From a checkpoint of a small mixture-of-experts model trained on Wikipedia.
Size: 8 layers, width 128, vocabulary 9349, 25M parameters.
Experts: 2 picks a token, a softmax router.
Training: a variant of Muon for the experts, 474M tokens.
Below are experts of layer 5 (counted from 0) of a mixture-of-experts language model. Rows are named router (the router's row for the expert) and show model dimensions 0-63. Each number is 128 + 32 x the weight over its row's rms, rounded and kept within 0 to 255. Numbers have three digits each.
After each expert's rows: "raises" lists some tokens whose logits its average output raises strongly, later layers aside; "mostly gets" lists some tokens that are sent to it at least half of the time. This comes from a sample of Wikipedia text that the model never trained on.

# expert 45
router:103109163162113055084116101095104104087162138072143123062115143161081163135134118100048131052146185143139111123152144113124114093133134147104093126149134160077123164106148151114108131159094117
raises: "ub", "un", "uc", "em", "1", "rib"
mostly gets: " ex", "202", " con", " dis", "201", "°N"

# expert 40
router:152125188064115081152114100057141103115174127161124150141082081181110125115162115177137171163165102074094122128103154129096167123139081127120139164143142131150154102131160152124155091074130105
raises: "201", "1", "200", "202", "12", "11"
mostly gets: " he", " He", " she", " She", "He", " se"

# expert 25
router:125147129118143112098137102152195084118111135150146136110053140155075142093115117163115106158103101115210131132137074141094101136076119087162152135149111116104170131091136094116189104048106120
raises: ",", ".", " (", " in", " and", ".\n\n"
mostly gets: " government", " school", " village", " politician", " election", " city"

# expert 17
router:147155122067137195113169094197141172085106068165157118156101202143171112175112132173169100126161103124109178137113152107114121170128081178115151133177127077120162097096134114137100164184171116
raises: "l", "ling", "b", "n", "es", "in"
mostly gets: " Mc", " Cop", " Bur", " Luc", " Dav", " Sand"

# expert 21
router:142082134151101044129092146131109118060153091165116098111100115097123169108166137121089081199115149106110125189154053108136098079163153164089152117093193162143190102143136132154129143099111198
raises: "ir", "ore", "on", "amp", "re", "ay"
mostly gets: " b", " st", " St", " sh", "-c", " Sc"

# expert 51
router:078087122107173132138098123165117183095172186067152157096150141157181058091175120120104133123143181110128087167164160104081107095140115136144091093106150165121174140105134115095130133189152106
raises: "B", "T", "M", "F", "R", "G"
mostly gets: " de", " =\n\n", " \"", " en", " '", " De"

# expert 42
router:142128090161116143121147116131149125145173133111126146144111092080122174130092109129131137168139154172121135140119136142138124125144137127162106173078104046081101085150128098132131069179177105
raises: "'s", ",", " and", ".", " (", " in"
mostly gets: "ious", "ner", "er", "ger", "ler", "bert"

# expert 31
router:121160081082160128101102158187166160162128116088084141104103147129145160115148093126091113103142088126112093180133181084113076174139103119116132117140113119154192110152121167103104186075079182
raises: ".", " ", "ur", " year", "j", "un"
mostly gets: " A", "°N", " No", " ar", "″N", " inf"

# expert 28
router:121121155122044083115116158126087114082176151122074043167094154160122112106161135173179194097165147202079100088108179124086190109131113115124081144140099166219165091126091131139129154106074085
raises: "1", "201", "200", "3", "4", "202"
mostly gets: " (", "(", " (#", " (\"", "^{(", " (°"

# expert 41
router:064097193168179122146115148120051175122141105132132081109135159180125094192115145136147126183103156142137179100146100140096153129150108119082111128141116096071107167119123157176140091151160140
raises: "ate", "ations", "ates", "ated", "ating", "ely"
mostly gets: " design", " oper", " hon", " Oper", " manufact", " arrang"

# expert 56
router:133115132145101139108149188104109104159079096106110133170147160116129113101144120077140094117124126091089159169097112100125123149106097063155143140111145190118093152107128081083135096158071090
raises: "ies", "iet", "ances", "ime", "ae", "ie"
mostly gets: " |\n\n", " Succeeded", ";\n\n", " Coordinates", ";\n", " Clade"

# expert 49
router:123110074121107175096070061133125138155142090146112096075137169138169181158122127136140107097178070084123132099087131170118133187080153159119089112054160147146134108101163128092073083113152113
raises: "m", "t", "ton", "port", "c", "mar"
mostly gets: " Al", " El", " Car", " sub", " el", " New"

# expert 3
router:110082138190074104082125092208097122146074169099086162113157098180126132166110121079108069112142150097079134159069192142131123123143084124137154160172095128109142137127161187136112112136135074
raises: "b", "z", "ran", "w", "st", "th"
mostly gets: " re", " For", " With", " par", " ra", " Gar"

# expert 32
router:154155132149168090173147172140109141093101127080127182170137052136055109103112114121134089144103176156155162168168123043114152129185120170106157152152081143151111140134160115161126150159071122
raises: "ear", "ound", "R", "at", "art", "N"
mostly gets: " w", " sp", " Sp", ".S", "sp", "SR"

# expert 59
router:166206112169175155167161111154154160135128163195102152111129105178069092109107121173095143166154122129126154051119060144124164144101140121161123158136106092143096134140090087117112118136095074
raises: ".", ",", " (", " in", " and"
mostly gets: " Championship", " Championships", " Cup", " Arts", " Europe", " television"

# expert 61
router:173120158107096063166106098121105103093126126132195100212112037059090116109121102129185122108081155114078146117061122076137113096119161108137095141112133135076125060136127135119111112150120158
raises: "ically", "ing", " to", " is"
mostly gets: "st", "rd", "-st", "St", " fourth", "enth"

# expert 22
router:136124074132129175160190127181136106142129173129124097144094102115084149079119096174059105170144164201146049076112141178191164185118134107157123130135087125108132130153099100095204165105108174
raises: " (", "—", ".", " in", " |"
mostly gets: " Stadium", "°E", " Street", " Avenue", " Creek", "°W"

# expert 55
router:048091157083160135111148159149100135131107184126103071107109135073148114139116081106090119133115145182122094095145109101183125116124134159125182138157101103098145146139127137130130161072058181
raises: "une", "ims", "===", "AF", "ings", "ests"
mostly gets: "195", "197", "193", "198", "191", "199"

# expert 44
router:144144105166109165114098096106165136174143093151136143103080054132087135083105132150123111130054125185122134091115082193087117155147115084185088143105133096142152112114119055118159100122103107
raises: ".", ",", " in", " (", ";", " for"
mostly gets: " player", " father", " version", " director", " song", " wife"

# expert 15
router:147069117145152181071122073105138152114115096067116072132132131091142172099085154132097073126153115107165138118082144136066063076098152147147129214151152122148107159137120083154104134118083137
raises: "hes", "z", "he", "ri", ".", "ress"
mostly gets: " hand", " pat", " port", "let", "et", "ret"

# expert 34
router:128111145126167145080183109174128111206109114122175175178165133167159102096134149159149120069200147099085109114098124134132140187125106103136142146130120066092111083068153154172121150125093055
raises: "j", "h", "b", "f", "ig", "g"
mostly gets: " Gra", " Gro", " Wil", " Bro", "bro", " Fran"

# expert 1
router:122138126133127101173106113089101145191071159130151142105173099130149121135136109069075161191115131097134172121116139094147183109139090157121119129125109149106092161054172121125098142084089091
raises: "qu", "est", "ut", "acks", "ob", "ad"
mostly gets: " l", " d", " bi", " Ba", " Ha", " lo"

# expert 8
router:178133101159100144084117118144148071142190088126122084120073151111179071090133129081095156139143100075152157150138135155147169133112054153165152088050156159146121127149138116168149187148139136
raises: "al", "ill", "ar", "ale", "ant", "all"
mostly gets: " Bh", " Raj", " Kh", " Ak", "akh", "erbai"

# expert 43
router:136120165121177144131143156147161167179073128160095143116132162146084160107130165097149201081108108190098150107176049162088130130099130090160155134168106159182124204096147126126149121111102127
raises: " and", ",", " of", " (", " |", " in"
mostly gets: " km", " %", " Votes", " mi", " Coordinates", " votes"

# expert 16
router:112153138130117170175142136159114178144128069108151081143093131095092114108146202103100056061092091116095103075162135125155147113176120074118148171145162134142058142140135134103156047119116160
raises: "us", "ri", "ing", "end", "re", "as"
mostly gets: " pl", "b", " app", " form", " mark", " addition"

# expert 63
router:061155101132098179152138097152150074147125197186179117100098142085083108134111078115148081136110150115167130114105168138172168159143172084094146105134108085130068060214166165082100104084117183
raises: ",", ".", " |", " |\n", "–", " to"
mostly gets: " century", " respectively", "6", "9", "4", "8"

# expert 30
router:131100163172141071119128120102134151098090156182136126158113132104147142106086196085137138093164112127113150087145076138090106135173101143133172144152142133151090108094158126126175063099126046
raises: " of", ",", " in", ".", " and"
mostly gets: " they", "ices", " students", "ures", "ments", "ants"

# expert 37
router:126162119140113145172158111119090142160122185109146113099164111108103136114084083063150127086151104144083106135112200124096111157151096148089165125140143121154164161096121120145070069108178043
raises: "Dist", "|", "National", "Ind", "Other", "Represent"
mostly gets: " |\n", "===\n\n", ".\n", " ===\n\n", "==\n\n", ")\n"

# expert 6
router:126072166121134193128111131113096184126155141130139112143132109085137133163133092090141106115085199132127151124106134078140104117033154141124154149139109170083114182142145129103122195186148149
raises: " and", " the", " in", "on", "is", " S"
mostly gets: " All", " Will", " Ann", " all", " And", "All"

# expert 54
router:162115161133067145144140162148130091079104184138090100140128106070143177138158077082135157159122151184123106149107189173152120173150131131088190158109095100161174123126164106097135191069102164
raises: ".", "ach", "as", "ac", ".\n\n", ","
mostly gets: " r", " tr", " gr", " Tr", " R", "Gr"

# expert 29
router:096061143082143114075123109099096176177113112148133158121169177160099102128120107149173134108122147101083098124195123111104116146095146100137141141149086155145172154111170167123133159073130149
raises: "18", "19", "21", "31", "14", "26"
mostly gets: "–", "/", " #", " (#", "—", "&"

# expert 7
router:154092095155163121107208115113112137113119093207077115105118157154150121129101143200193103115086144099139116128123086149132120226148151114185119119154136101085141154063163131100084098134164166
raises: "ing", " of", "-", ",", "ed", " in"
mostly gets: " head", " guitar", " cross", " bass", " self", " coast"

# expert 60
router:132070156163130105114080077100142174125092090078140169090096108129147171127103134181165128095096080095130171113118179109114092111084134160141203156082104112120095085151133106124067122131154160
raises: "ic", "iter", "ically", "ica", "ina", "ies"
mostly gets: " ind", " mod", " commun", " Slov", " spec", "″W"

# expert 53
router:149139125108058170106127208131086145098117120126139038115134122068125109142165139093149088130184106088155162162149104109149147167146127157113157146096183145162107174133107149107131155095142132
raises: "erm", "ourn", "idd", "ele"
mostly gets: " T", " S", " Bl", " B", " P", " K"